config = dict(
    d_model=256,
    n_experts=32,
    experts_per_token=2,
    normalize_top_k=True,
    balance_bias=True,
    n_groups=8,
    lr=0.0125,
    steps=4879,
)
Below are experts of layer 4 (counted from 0) of a mixture-of-experts language model. Rows are named router (the router's row for the expert), gate (a neuron's input weights, with its number), up (a neuron's input weights, with its number), down (a neuron's output weights, with its number) and show model dimensions 64-127. Each number is 128 + 32 x the weight over its row's rms, rounded and kept within 0 to 255. Numbers have three digits each.
After each expert's rows: a language model's description of what the expert responds to. This comes from a sample of Wikipedia text that the model never trained on.

# expert 20
router:107071093163099070117112136100130104132147185102174156084128127158074090148088088107146137118128120134124079164099145200136108190091089087119083171105121179155082182097054129034090150081107064
gate0:108175186125134128083106101082164078120105145150081123102165136135193134163114147101136150162118118097075129168089075076121172178131100159141146089119130075131113135149103160182137163161173185
up0:151097108133146140149162154119093157127138141174135094123043150086089138097150110163185130108178151148153189085088131111120138152181123161101083116154127162181126125168063170177108115132110135
down0:180069185119131094149122147120143130130103103184154144112090142111077086110136101109158119176153190091130085076150155133160130102160149093151139129145114184154096166117111125186138121151175181
gate1:101133149087181120189124152129115131122114110172136180144110108118170125154101136106158105052129125081106143107156111078107092117180125138151107112177120142132094133132110138118127137140088108
up1:157053107075183068206156143166071169128136160099206149143167136140139162089150114144115119108146120076149100147175080096194100101179162142088107151083152149142094096167127112108161080113067154
down1:152123085105143145101085085179094168165115113162125119139124094136120165140174114114070122150116156135097141085133140115154160101157172174166173116140148072102169111086147158129178155102067157
gate2:128095103133072148071161145107108140151150082086146147098097067133096112133172128150101131171111125131108147136148168191086091111127114124101103100091128116144151126096142100101158192090134083
up2:118063146092136157067158059109108109118072152062081141165142157101123105190080094100139109140128178117116092105161095107065105128180115173121166108126133122115145153080099127122151102164144128
down2:072130175189102118109123127169098063147093106133177144149125168072134119100145095174134153185084106126198123119139096159165155153177145160102155148122114168125209079136126102134143110083195120
gate3:109097136170142166088104158101169138131149135134166096147142093161126141114100154096131157209140139076103134135134122141111091144062099070113171122148174135132059129097093126132142172176162102
up3:119198165192101124146111122118128086138166159124129127092129089154104133135106107091117088115156106083153092161106112194128134126094099104128145178095129072180179133142081135130094076138129140
down3:095053139132078163129121106078091135163120109173131114141134118101158129093100134141133160129130131119196157126136160150120098133150183125185088137032177109117162116135148108112114209131135146
gate4:107182080163183171146122046110126129135155112153146156145119134155180095157134144131177182112064143137170116086112149184133138149161169111193137110149137099102090127187127114143087070106092161
up4:153101176082161140118125095091140087130068100126106179099145102096131204163156114132121122115128153116129085111151150092181157098127096156093123114062152134170151153126107130130128097077164094
down4:136132121052118153187143154172184140190156073143126072166072117099179158111171131082172073138197099152149192114165138077094081097088120129117155132089116088149158148089104094104139147133149139
gate5:193067117100100193122194162106107103152141106079086122118119083143129070100147118118128136161100139138116120167168141102120093161097075161131171119111119159118108101155077138197084153147140148
up5:146153157073122166117126137093129137098105129130121153162149157128096186152134157112170134145083077141155158156173103068088139140122173132136163139122068142127102130120123166105128198120127142
down5:161137169088171125065104143110095112132086097104142105121126157060151114129097096178115192149090125172135122105117114036143143146104105113165086067166139130121087111169115132105123047134137128
gate6:098097098126172185091037073154143188097135124055173131115196103114136143133128172160133149126153131133146127115179160041175077196078146136104089117137128144076145194108149085154106167145175113
up6:137160140128144156147068081172094108179166139102134138091124113126128123129122111135113112087160146147106162129086156069180119126066153106108136150161146109116136178092109159174128128188119128
down6:124125147094126113159102107115055136171151122125111157173032118172171092212132153167138113165171138101121120119103126109113085140103121122133121104093160140132119169076148126128172140156093165
gate7:162106145131164136083141148120130149102094126084148139135147057133137104140183101209099091178116184084102192096183072144105102153144098163101169183139122174109139165122153113131148142099167095
up7:156140145142168133137082066145068080105142140156088169103091158159126134122086114173138067125099104180167155117118163118099097148123201122150147107191178091070128168102134183144132074177159218
down7:149180114095144109111113176120139119105145092138155092158147143119102143119149143060183111076211111138136108124102094139090134170105084128113045107050117059117139078087156142141176147097116122
Description: Month names, first year digits and en dashes in dates and career spans, such as 2006–2009, November 23, in 1830.

# expert 8
router:104113109174154143145103110203086135159171130100109122174154122122107086170099114182133099097103168099124103173167116182174119133190140084135136177088144151092114150127102129143144151118125116
gate3:159166058112115154114127132132155087130102114177139080097127161131118099104145082209120177116141096124144106133064089083150142160124156127181142141145140114095085166134120158174114134104134135
up3:087121138155091110079131121112137153093131176121147165090122156113123105156155131092131115160084176224162111095108208101117124083135102199125092148062106163130147139143120114134114116090133106
down3:110167166161137122141105149159149107120143111137079181101102116140160133145143146176110152089116157083118138127088108132074140141189126133130087130137116111092172136085125130121079138126166155
gate4:182136145157127211141101147142117133121123103096096125111078100091060113107216114144067139169111099128110117105050128106091161102138122068161076141190167117115121102129123141130195147081104160
up4:141089142100129156128110089173117191048079105135133157150107118110162144090137155185113172136138168128154179116086129084108137150149106096141098136176142101162114125145137107121149182133075202
down4:102127137103096131145078149158103130134122122154099119125073179121076094142160123129129155062119144101139113098129141112112127096129079120095020111111130085151126126078112152183120127146185127
gate5:134116121126137153125158099209108140164168141182146176135111140070138182159178127137135150078121126166080170113125126159055067128123166118131091084138159127127079143128139109121186121134171145
up5:128109138105094131069141087145117164091138068140161183132098115114151154140171145150129098083095156089108154098125089112079049098129176113068134149186125175111074135152137147150148063128161133
down5:119158139149154118175087102129102130112133141162152125168121136120148099088113157161178093138145173129110124100070080131124168136078131123137084148177086147129140120168108218176136083154127105
gate6:120113135141142125153147116122083113140142140062159120092141145114050197155196026100134124118075161140084059119122161101112099112106130152163111202206106161155140139111098075142166100150152079
up6:102151132113160094134137176160129130126162079154117173139091088169229116123098174123104115160148082126145125151097107168126135128132117126099149088150169064119090148185148149119062188089091147
down6:172113116100099149130144112147144110157146169112085112145126134125094173189148107126153137156114147149154107093155133112110110153127173144127107090110142139123076157120129179137140131129141134
gate7:213167116160138116145175130132135118127155088150086141131139077131166118096138133140125119160151169206148112123113088149095129065084139095093134070108131146130161207161158142154141112108114137
up7:163145163154124099125121088168166133091065126112128156137097104086091112138171119146119104102127161165077107107097129160099118138080129111080150078116111135139165195063131104146156175129162168
down7:126118159163166106099106100067132200140149179156117142101085138174089125131095100100122083136133130126131148140108114202135104072103123124137102134073076106123043125142125043211128110124131171
gate8:154110124103166086081139108175149164140120109090142140132111112130109153132155098176135136121160136109075101084164075107109138161158191120133095144146111140125105170105158138158111122120146203
up8:145134098146159111112118141133145184141143101150134130131131152137080142149140155144124099095178099118158114147052097099101139117158099173106132143102099130107115079110134123200104092105176162
down8:131156107111107132113116164162133049079173144166142104097118139128144137123118132155130139193173186102063127098134132142073105083139143102144139142004105131154130136172101148107137089106152127
gate9:121098189109122091139144140169094084130166117173063173161147111126075079159151089093137190078159118108190064116129162143150128163145163121157081178203157143131168137128108142162102151183156106
up9:143088141107093106149136126180188146096029116120157117136074121159192163081119156153084100145152116184100139131166108123145135061090093136090148110150139177202107139103177126106095144042051111
down9:067142089126140103119109117118148113163192070040156076123090115168160108178146144135122186121131089155117154143147110130089106156112163135105109156242112129062111190160092120085151115135125106
gate10:126080150146106158150078173160094161138135087179128106166112166130051148105123123116147145087167087141059163122134144134055098144090164185126092155190125194144073084179074074146108098117100088
up10:157119110166115148165081104165110075166107119165158135142093129105108110179146114154135126097128116142144132091098184189075144136099128170157118152197148113151154109151129151165142117154126151
down10:133118152205145035114146120140030136156160102092117156162099143190091120093120149161104166115065118161114139132133146083115097151179152105116121115102137152080146148139115149140144123172150094
Description: Leading and inner digits of numbers, especially decimal coordinate strings and years like 1990s, plus coordinate symbols °N, km^{.

# expert 5
router:171185138119093134125175177074109125160102140098084098096102137193159165118160131135112080126083151090099146139202146159088087106182110088121170157151157125124136129121112120123161142120091077
gate3:124086124157143177069186116104147151124137150110102113128078108145114124119147079045144184154101143103132062153104108086137153178178102092114115127112157096140130110136161141175133170113157080
up3:135110103107094167089142094177037134101122055148155116103121106172107153160113114125106154115142058180167104099099165122150070207158150108115087126121148066156103154106186111126203129124136113
down3:110136130185142108097166087085173185173174117056118124129078085138119157110118130100153128107180156131129155129107150089124100156107131102068179137149098093086053126094167100147132120158138152
gate4:112181126170113140138116102115184096143180145128093138087106160173157165098096094121172104125155104125110146069134219182111154190131123154142052142063099068172094131121147126064141156101125130
up4:095133121143072108096092118107150173144156111169140116122126104148203178185161108144111160106131140175143121137113157112150104108122146110136114152088115166157114090127121123123110067085150080
down4:079147119197088105140113126161115047110196130141138188126118121128156150149132074112164170107191086059155154071121136137173137122084151105139126077138165161161139119103065086067115098127098123
gate5:160164111170081121125146082134125154167111106071130122156117115108161142113155111182120141141179117136140108180151184100127142099140150132125127132131165131096095156143096158071117080196067105
up5:180102127139170097195095085063220074116163133190162126124132143131115140084126185154102110088134112140155153046152152178156114127142105155192173132109085177139090151122110077129117171123146089
down5:138108085109144100123185140153098126194129145082146148081131157155133104135102162106137145125161139204081114176090163069121157081150128096141122093102161165153114119109144109108177108136156140
gate6:103114140095108142113182099162131170154103113146117148116106126095095153169159132150153128148085175093093075146123135095093138096145129179121184093151119140157115133087140115120108114085131071
up6:114099067100118164147141109080164134148165153130087145185051116149206113136131153162160179117125130142185153143134145128157160131115086101147097158095142145148094121186096115114140104116146174
down6:125154108120084123166105114076096128184164107169128135181129110138125133101074159097141133134113110150118173126135151127112127142056141122131105218132179104079117107137179192122139181171091145
gate7:077144147138145126176127133126153126144104141170112183167106085121200142157160136142114158063136125123132152091094158128080104042137143130121135116117082103155153098144152132131112105105127096
up7:140123099172100144083092118176130135108095106180148180093140111127124155067130170111152156132175093143172083211112174150144112073105110073050129119129205092156169194102119135150183105163132128
down7:104163089121168117137107172149105157155088127070160156165068065102093099170074150137169164115219141103131145064128125159086148200107116186114178175132105120117201110133146144135125100163107133
gate8:066120105143136158125156109125138183184185176150126129142086152076132150147120155072141132119145198070146169118074160140126148112100096098116124132122076123127151169156135133151055161139091082
up8:118111088143163162130140105127120189140188191117096145182131135112083136112133111117093121082166206025189124125104144164122102140087099138107094142185111139091109209180104118133100120118116142
down8:100159101135111159133136149139152161080147096141159131089175120114163169104161152130132152087145130214150074075160146099097083163110161099113116121163124176115151123120122169122193149177063144
gate9:099121112188121140139150112186148119134153153139096090126175161091215115128129112190185129114203151126155104109116164139134105096136107120147113135166107145176088161112107140137114145105139138
up9:108112141177157170142140146157111144148117158157119073107194162094141113101121087168103148144221116146149066094133082093128189122144139123165096138166108131155110143111133130141136110131142116
down9:097118126171099079121140144134162100064184157154064094134143226141171143114114116098095126099122123113070158173113148091126103108097167145127077141115157136147140069112108156155160140170082118
gate10:137154113162133145089139152157171167091121097120155116137104064111123118090089101132150110132148109130160092124183177136153142133141134103141131063116110119204145155089172096116148161084174197
up10:145112132179151123097168114155184163063152100133138110102116139125113090134128164169143126096129132170132088143144124171141124161130106108211108051089074094202118127101232146101108117107191171
down10:145131077127110122146199139047172090148123111102053165074130060120160115109137099127121147112129104107183120163124119163167183131097128122121127103213031105164128082083136126113179136109163170
Description: Prepositions and conjunctions following a noun or verb in running prose, such as in, from, by the, of, and.

# expert 31
router:185145145198110123152100122131171103136132147109086180135155076129136103128116179087164097095153109098139177104114126219129210148133144113080108103117092119152103119136127078087118094122173059
gate0:150133170164101185100095165179135101156149156124116175119065080131122150124162081089096103150115091178104096105081148148123127157178131105060161127164098105137122103113208124139107130045139109
up0:081127118146148148138134159083149128065130074080117098125160143099127100123097144095170127066129144112169097086173098154140126097158087160158155162102116211099177136081125084144119106155161133
down0:098131117123155127199159091154153133132165077163083083101109202107122143129110152179048135127078123179093186147114151168135069102132180147125161140125103081087133234069085136112124147135119145
gate1:098102135148079105095137141145146139139162179119141120157102145152086121093132132148103128125133118097108134180164111103109150101101082085104159153084115125119116166156122140125089176127082151
up1:045163108120096109141148157104101183147144203158066143116170087170048141160107136071181125120108135107139094161136138159108058069107094090108133139118144135170155067112088155148075133131100088
down1:089106131108100102064130121149121119091053142110126110112151179192160130141111174066134073079136220102119113111098101113170131152125044110105147122114172149144132175080137131117186110197094140
gate2:153128171116134117138164122142137144173103122096119186102063135075119094184136151154128068179187103106105090130162157177111161188174129141164134063153121119146167157128133132115087109120122126
up2:122102109095161060116136109122090168085153113178114162180174161133078135075160134182086183116052175158181151171150200104136159135117098203177116108131184160148113102130080133121166097176128167
down2:094146081111140192103133130162061145076109139086165119085104127149115133152140138144121112122133105148083104096098099142150113180131198123121125112138107146116130167066137124147099054048137119
gate3:164093151103168136202103203173154137133139133179175062097127083133159145133149147115100101153085111150129083171167128171194137156119087102141166173144094098140071104093115113127156162170114084
up3:112050121108127120116149134163142128039090058074114155141157137098141150118127081115072129108151178161172135086147095152134085104125134159157130146126174165147163116170124140114108077112126133
down3:147204099112040172168114095137123166101137172146135059151160119141146107080108118122101113156105117051097124129158164083086173158180105142194166109125116139114165160125168139140116114172140164
gate4:155098131189148105088130108146077105108132089063164159085124119137135148104132158148127130188105142127162117107161096139156157144123157083191114159134135089132153129184146125093067173079133097
up4:095097133181123080088181122106089100148115129091114138121112216087113089163114165126111142117138180137137085083113146045176107143103082138115159126146109157173163205097193089140130114171151123
down4:140134083124151127179133123123100143083139145137112126132150102123112135120002151064080148213143114155118102119109144144111120119178152059158163084164099109131159149069169151092131149105153145
gate5:146138168102178081149144163131179130141114135182151081118092146135156114198140187183150174103132114146133141146160072100123082150145188106132113132136151149143148097093112117137169141148183116
up5:121134142182142143106090137133119107144137097087098089168112175124157148078098172094136073162178122110103155125130078108125159184143155116188141146153108156090116106106137185057103088122148139
down5:137124141092104141136159129109177126067127132112123127110117146162084117123146102109163109146129134117072124099149088043104065141164123132212124148162106105170109119142134151090102154140181180
gate6:149123136176114138116186134167166112111158069119095115135158142113066174199151127097137114118175149133134140103132145170115113133134147173156144139186219083110105152166146092097046142132152148
up6:173146130104056137105150129062115116181078087129136128128102111114200102124162091139127138178106123117113101069128138129103098139130187170128143107153117126130153152112130202164134111099106163
down6:099146107144137154107152088167117205138181116107118159141117118179133176142166179099082136140134169129088153206123082146149196088169091128139148104176144104067084123095167144125120123130110139
gate7:137139125171072172166111195108152136111170124100104132110092135118129119086131100114176054145141131130148164067152129174153136116155145052113124159124081132088068108150181162125110159152132104
up7:091087117121148150109139135107145091127081179175144107157093157076142143210135160136127116151120151127119075115109111079155154128116169133119131079131173152145162122143081126164092112091126166
down7:118148127058101089211172106143108185146151154091193166112101089163122127140131229191088095119178140080101082160170098071115162186140133083124147139148077096135170021122204130143108154140139125
Description: Head nouns after the and plural or derivational endings, such as father, village, series, people, lead-ers, species.

# expert 15
router:142173105157081105163114089123160078114167155168096140180120163143103105098152178136157142169165107120118132108099144166114126173146174118138105166147122119088167142127090202170123117235116110
gate3:113086164168168140118105172129118123188121098101164145136111187161221125108128093185138117165124119158137054113120108094089097141132148165091069106138151106097150129162200120110132146121105092
up3:097122110089057164158177148098078176102102163123107147126157134119129108171128143080135156122073129089139125163118163109116107155129087088076122161119157207150128102134093187174122149153119135
down3:135147066129191141099103130132144098100109112168129141209171122116117101117084212142085169147124108179101030105202127154132130127128119152135087175075127130143136133166095061131073158172141128
gate4:209124134137143095082137091133157129121129061117125158168139119138141103147109149067097188186179111123107123146095101177137090129063175094141215137135159191141129131134121056051147115095141126
up4:250167165140111119174145095111155131113082092081176112133135085118121114165110092054138162182141130186140095122097127119105120096085096126157154141126184131089064151126122135042141038066091128
down4:104133161098135169158142096094109150151132099117153134091101107132118135124146167118165076065156159139163129158144148100110169199136101163158130147111070174175112095130086097065123148170144107
gate5:143100159091184125077148115080150187105101147097119133123198121070093149112173119092150148093126132105123170122129128111098162141102137143149170144070135089130161147160104114136162157126107119
up5:158099098178138143120049137103102123107114115158167128079123119136156139085112127114152087153184099117142092093112100129130130135155117146145116145115098131111099117106173161151088110152177126
down5:133135113078141126105161118112062118176105110162130153122164150148099112182144095129094187119090148094120142103149140133129139138134153115128121177141173235161071116126119167058127112072096140
gate6:145074175136101117101170189115125126148106117126124128168123120122127181120179092093140096083176130174113159066111183105160101117134077082106174100131128145123097135161167126118121097156171109
up6:164118105120145203155131196106095047179101203155113130108199127151084182092158119096135071083129129090115145116171148132086142139140065144156134148099184135109161139142158135158147092130153093
down6:116174086117153128140107118118145168144084119184102128157038156073137152084131109128117146163077160147120108144147159075141092138181155124193059117133140143131114154108110137129127136126089119
gate7:149183183144154113159162120124119143104225180097118093148127161165187122140129116090111140114057199111115144201073129149143143126165150144116122123105092125108130114114161089166116139186137097
up7:094157099160141110188104136172146091128087124091125130181132111100176091122150155117180101151148144124165124190105147144143109136074159150143082121120090141128124060080080114140126124152103095
down7:140116088077208128154107101132105169127146179078153123133136117121124151101158158113117195104120101093127186122134098128112129111108145148155151141118093148158102166040084083113108129063188122
gate8:169137135140129185105139168149137101112170127142114102142101147124116133090171087070110104143168121125123184062156190193142123147134169088160126098129052122142147141147118116124118127159167136
up8:149123163124171168106143153065123154156158121152153129101144121107192113136116147189086159110128140102108123162096084081156121184122087164159151138107181129107097116077141116122182151147113097
down8:061112124136123093153093097140147140161164108102156153084161141104168129136091138141149166110114113137123156141111114134157174103130146098127129105149119172089082144106094122136189159138154116
gate9:131125154100150127123149088116080075093107173148129100156132093110090132096092158144107144061095193154057128182108145132100137232146130146147149119077136159185150198065100114115099112135099049
up9:104098129131167132164112143117129166144157062201128130102096133134172137133135117125139126155176060105140092118122107128133111067074140090104132149169110122076089043143154076135102189129153197
down9:122153171149132128121142167076142147123147121083189081112111171094104109128175153120083083084109102091138110115082109110142112145108175162128159125140088132135158110094112149149078143131112126
gate10:179208163154228077099124149147107184155161104139065124143069118095108133120073138155170157125128102079156126081157109127121135076128144103109120080144077108167117109153099143158166132101078150
up10:093072124092016140113152136124156103106061154148094154174132157155143115160146147119159134061101128154095094156066142111111180157171104182116182182097166159083168129118161104063105170156150123
down10:102054118119127112119138158112161134044172126138090099152150214159152154120178105119107151103112170154136152142100145131129100092129118088153079129142146145133125143071126095120157065137170142
Description: Conjunctions and clause linkers such as as, when, because, including, plus commas after clauses and dashes starting list items.

# expert 14
router:092160108083114099046113131150133120157161135145154161147111146185163102098147149142120079109174160170186121138133192065061168160090090059087132143168077133081105118165153161122146115199089120
gate3:159120109103116092130112132114229088124094116132123142162123099182173166135085138151097172177143137132144127161127124078120148176080162099158120074194142104145206100183201154093058105134118080
up3:163176083070115111138133137166182098135154124098145087170096127159166136105092160162106113102141122130097111128091167148093132175114152138115168054183133104081100116142172123090110149098108136
down3:132113135108141073110136152125150092155081114094122147158105154156150131133146142155098095130149102173163152188162127144199110135172131100182118111179140136184137088166180155137087133078083088
gate4:058174113107115136132124124076139144089130124122134085157166151131138148142163127147117166146110130118205091170130110149130167113108103147162138149109084117185082117143154161119133122102123088
up4:162109168131119119113110080143159164129150107147118147121160118075090116125149144126123156125143097140074106128116083160180110091108165136064143093130185149091125141100155131107179138141115145
down4:170165149134134139120103137170154158100119120083098160188109138111140130079130117185167160087122088181082155119129195176128151158187116124117066076082120097117137125087147074144067143116117171
gate5:121143151101152124138140172174134087142096136103170118146107119162112151094036139141147124151184109106130108174126152077093191100086141142212136117136114166059133140087178119124088100118130119
up5:188111127130113167108070117112155093104078138123156100109106152157185127152109073105137096174181172116143125114107141098117109136116118198127171132144149138103199177144119119155164099143117145
down5:170100183171103148177176142115136114134103135096056163157149114102090191114160163131122134105099100126131117117115182165137127176164085148129182142132068091112101111131113134089119163109106125
gate6:120161121134134129137172092131121106146112140118143182115135133175116069138106144079102153102115133142125095105109120141109148095119144130061098069191124140123096085136129112117114118080093135
up6:100113143133171118199179158145104143165176095137112166157101138113187108145088108080179165058136173147120113089100146116103116121116161083088140126237067115134119116132137129114156103083064118
down6:119125142130081125113139163160090117135148165141122102075153095100111170113128180119163157195132149136130085144131109230151193132118165084176154188147059137118126128124079161140117131155102073
gate7:175099120101173120114142171096151126144186128158122110122117110159059101135111142139104082118155157089129100131131151108085083115031166149093119147153127072090123158142162103153115109121102194
up7:139141093105121107187134087116094146110089166172162158139136119085157149106118092066156190131126084149184155130109123123161158140188083115108163147097129147175128154133112120130156142165159066
down7:059114086132068138144144166077191131093105192161141114117131148132118174105129066089159142144148161104101151111108120149101133189114129096124164205132159106139123186099176083164138097118173098
gate8:125130104061132124048142140115162113151207094157135098111142146122081121093136094152082147130068117154153115160114104125193116164139137151106098121129085071156150123125138090116135122166121076
up8:129125128138162129174121119109123130129094120156197170157116151076109124158049123132076131107128152064094118066165139104130087116147098125157137134113162181131120107157081184145159152136171225
down8:106138146173152130093171076144082181130120100087118127116136118101145132150151111140150120137155085070120117117150206105146139158076140125090133128172118179170164124153162103107113160108160102
gate9:092149144154120119116101106169136133155096125108060153193138136145149099076156128110118149154171119133126151157123160144177108107091120086083092122172138147132132129125123120168140127169098100
up9:100127165109183088103113146176130106135139139122135169163132113185229132043122084104146147095142126129113153165125186140143170111136138085082085110139159199112099136109117100156184121158123094
down9:143168075117137126107129100145089077114144119161170122150120117146108122152129065122107134110170177171164154125124163162116148141129140096106111138120159111134155149143157147117112097157071090
gate10:102168132164119157156114143171113147133064140150126103136064138136121128144167197132141122092130099090138145155075133113136134142120064126130192100106117116183189115099136111131143148174165157
up10:087092096126133170135099158100125132172110112086112152117156126148145144149075112104124114147160140172110132121151084168132155058167131151127134126181102124123111153144130105076117102100050125
down10:131092151166176114131140126136106035111120108132136141097100143099138149126136160139111090139111107128107174112101125191156124128113135120122163167164071134135178087124116145131119061179137109
Description: Periods and commas ending sentences or clauses, often after words or numbers, plus decimal points in statistics like 60.1%, 2.82.

# expert 16
router:130092129157181131099163057099143131138135136111112135087145123150127101192114116065106085086134161119082140134140051157102105091114151114147124117101096105083098092104123160146086175182126112
gate0:138123125121131053083110061128079157143178119151152141089160146080194134153118125132144114143074078086055114103119162127109149192121139142124073085110121080151162118136125144081079183137159184
up0:138098093126143110140119093153109185118126156123065065107124121132168179158196125115071136135118119085122138103096137146109184146117093120115117130123125202111136156089115099142109125108174106
down0:058097068154166143090121185150151118101191145146167113071107093132130147206165169142116129106144138120156118092148130181121147178114124126114159115136149120131141089102121125094115138082132148
gate1:065144169167073203153080115168146161115131068142183117092186130130149104141125154184153156150143122063080096149143108093143100109102136161115094150125119160143173146136150147124165075167124129
up1:160091100093171092129043177075145136147163183139126166117133111123107157145142080179098130081095104200179159153139172160183133075122116141093141058072130127082136132122139127157160148118150145
down1:176125130117153131087106108119157086107167118081171167057159126134073163040176092161177123146085111094165140064127136112089139201106132134135193147154068148169145154136151125105148109118156138
gate2:179113137133129141149087137137124114108165113072097165059117090241119152129118137067127058134094119120106159140125112158125114120100092100116122142131096071182158157081140160139130179089126183
up2:106092180123152119126122130072133120141104157096164164186149126070110160170112136151119134130120137119118110137157144131081202184150100125121108167129137165056071150135086145114134099100149067
down2:109178106246127123059141097161135118188137138095126117116128132085129160138197098123125120072157178136181156138135169150116099158137131124121149162093207081114120162123116180118093177118119083
gate3:132144115145067156094147133144145175080128103145104114099122113113089133162119112065047225096083095186153164144115086171119097112109138142161132140046193145151160108151124177122147114128189127
up3:165151117128065121112106151147136141137121100137141129097125113139100143109081144124104197196160083146161140090090102177172062070139113131183155122093182167151148112160148154087091105132125098
down3:130115104079179123101231176133121158132133116154123170088121107151124180103138122111175103179185087113166156109139127108160098121116112164168141107132083143082137092158118161115093140129208121
gate4:161142056131106111097142103146127144138202137119195105130104156187199147119190167145121126124076160160105129099155106162095110096124108141159132166067180167111116134100190102146111088104121087
up4:148132156118092142113141151151116120121110104144102144122158106115133112133085118124061113082123097060114144153094177145161110056169172098122093126153113132120132116195143135163152160161161184
down4:144131096173096128090161139106116086146115134114109083105134151119082134122111121147081187110134174122132144185094127117111143088135142091077151093126165135143175177078095144162144120077148148
gate5:160196131132222129062119102122126153173169083159126146146137139119178175085193145104169084051110166093091128141129130125099141150105146159115109160212152062152160088066155112108114158151147121
up5:100163035131159182100132101068117181138141102113171094099150133099118110118074079171148128123185157093153161169131147125125111142182103163124097150152138102151128136167151097113127144136146202
down5:146193182155083161105134154125139134068109173120135203072110112096191110122115145110199110136086135086097155117155110108115141134131143149126135151166168076136131089122122083099078105103175169
gate6:153107141184121086181053134108132109172139159141108159146114146152046071102214094103089100117158105131073136094077134127130093095156147041130156127147114116179166152183136112120140137102172121
up6:105187126128157135095120062149124148154135116194112179184088123138148100097180139084129074151156125162124080080090100098140108067162107139135145139204104111189116113184121113087122161059200148
down6:161138150125153131119113074143149130107128087099081120113127143098164162087191106190104135210075187097128121124143075062199107126208144165097148132137141123173129098093119124137084126150172110
gate7:211218152132152110108126113123123139148197159075146130125132152133086120141149118097058154155102154117055176128134068110136155128071158136115095094123108137106158116099102097169160119088107163
up7:096168077136109092098107080103142176199150162125191112132168084149096142071095167132146142162149109073064147087137120156145147095075174114093126120145142101172160187137145163086116091115116163
down7:156116133156122103109129127124170078105101175068149149153133129171156138076097169087092122149165160087122131175110077211108190124111106119113100115102152086157147073084132155122149084172119120
Description: Digits, ordinal endings and short connectors in coordinates, dates and counts, such as 32°41′, 5th, eighth, of the, first.

# expert 18
router:133116168154132164146157149102165149130132123160123084073119101065166091141127071127075119094156109126120148135157066158109117104188130074162138109146150140136122117150171148140131145101113112
gate3:069141156081057121173142166089191173155114110172096117163172095150099156127076197134120114153141093160181113122128103148129159133171084190098114142106105126104157128117187133187101199089089113
up3:146087086149117112093114065118129124131143120107140143111087173113119107143073124041094100123111171080108089069160075190129069178137178132187103142138090090135126064116134133092165123133149126
down3:085157088104088133140117123136095132156091094087113128114077138091151180095154117090153092109164147101188145186219106098064118121154143163164064123135170117119094116112082121140112117143142151
gate4:135128149091126124135119098105091074110183075101125077119120144148127147132133113185124157145118116132080119169127100188084155144157125121173163109116131168064119109134135120074132096171090183
up4:108122143157100147135153132161201144141109075163075096151187154082073099145088101148104110198121104144112120105072130130089147130156118214172159106121078132139072060069122109120111174105167108
down4:178195051125168162122082135155118102123112122147085115114053189071073106120107086095163080106117077200145113152115122113127115185071146119128049143136135147141132177084145138100136103133087153
gate5:149113113121101187190148138153165153147152086147178093116132141149106087148093105133139158167152097105090073147124063151142162130116181189172192161127126129142065107106160130093146123145036139
up5:141167106127152114145075157130089060135089065124172168152093155162146177123097131146136138234080164085128117120125109087067140061113148116120140164108141169117137141103122105114118105120098083
down5:130153135108156087168128171172163123104103088077101123152098126146129134086142163184121137140081134151128095123112087101108139174114138099109168108166123146145118150140090160192131094094130180
gate6:097097136118110165172083154094149103160085148138194105138133083170112173108100180112127127138171180104138126151146168103169178098163174113120186141132135174137137177143138154133140087147131078
up6:114142092156151132089175109143095109133165141145129084141153139112069144134130121174044136108116113185098145100098123157140123131111116089145077089125110071139091090088125165127150133155131140
down6:106108146161128169147131110163119151118104165204143106093116086105151077109138149144094176029146160131107138122074136146108175090122134083093113162123148110133179092167176133180173107083143121
gate7:127088180107152145148101130106116136126061120148103085136163104141058104120155165154117167135154163088095123181166128108160128107132150129128143102140136126154144099137056140136076133153087120
up7:155150103138153129138153126096132073104163156153097181089172186161118140113093149099105136100126116161222141112096150132168108120109126138108150089144081134087082143202126123164161125106119132
down7:212152119142129082124109150164117126166145172106176134102113132117092116058127134146169104165093199150110022087109133140109129062119105134103149102160119119145168108085154080136156163160136125
gate8:121092128131135166082132108155129161160174102069125148098129120166137137155121095184122098097172180135199144090109097103096060126194179093129136097097146084079163116116147125160141124122132144
up8:104107127158120126142117087126083080161101102101103071190141133128080190187079146154118119151112101194147163068072118167104119105137148164096155086114106159128108121095137141110100107061188122
down8:101149190157133121103132172129117162133116066142149149159175118101179119018130090148096175195141134134135084138134157102131119142030109120096138149161147160114131127132165191142180124127114066
gate9:087114155109110084056177174119166095134163174148083155149152152146102116138179150176163161098082117141149163170212111162140146116118125122141125166164192141193159111156139113113081130113160167
up9:103134109113089141128186146161139103167072168144108105119184133179110078130148151064151100133133130109151136120065094179096076093111076159083063083120111178132203105118153159185109216081125150
down9:133132158114217105132128123137139131177088099086194197147098179190128126145154085091115123128159120103143143134150084118157064164126142203118125117169140095126150099186117118131169113108154113
gate10:109125126135132168105101105156098131175065101098066162124152124106076139104112167140165171137086120058099167144123075116148161148189092104185123111109143109097143130088073100139121104132078157
up10:112112092196146102138116098153199073118138104148139132137109159102174170161133111082132105140173163131121101124058143123152118149096129166089137144147124157120136160170123079124153120141154099
down10:129131174105076126147136112075096155127143107111149094102107080123151185158097126158093132146141110136072152116140149139120174137096049117082124123115159092194119114133105128132133133138084085
Description: Digits and pipe separators in statistics tables and match results, such as scores like 3–2, vote counts, and race times.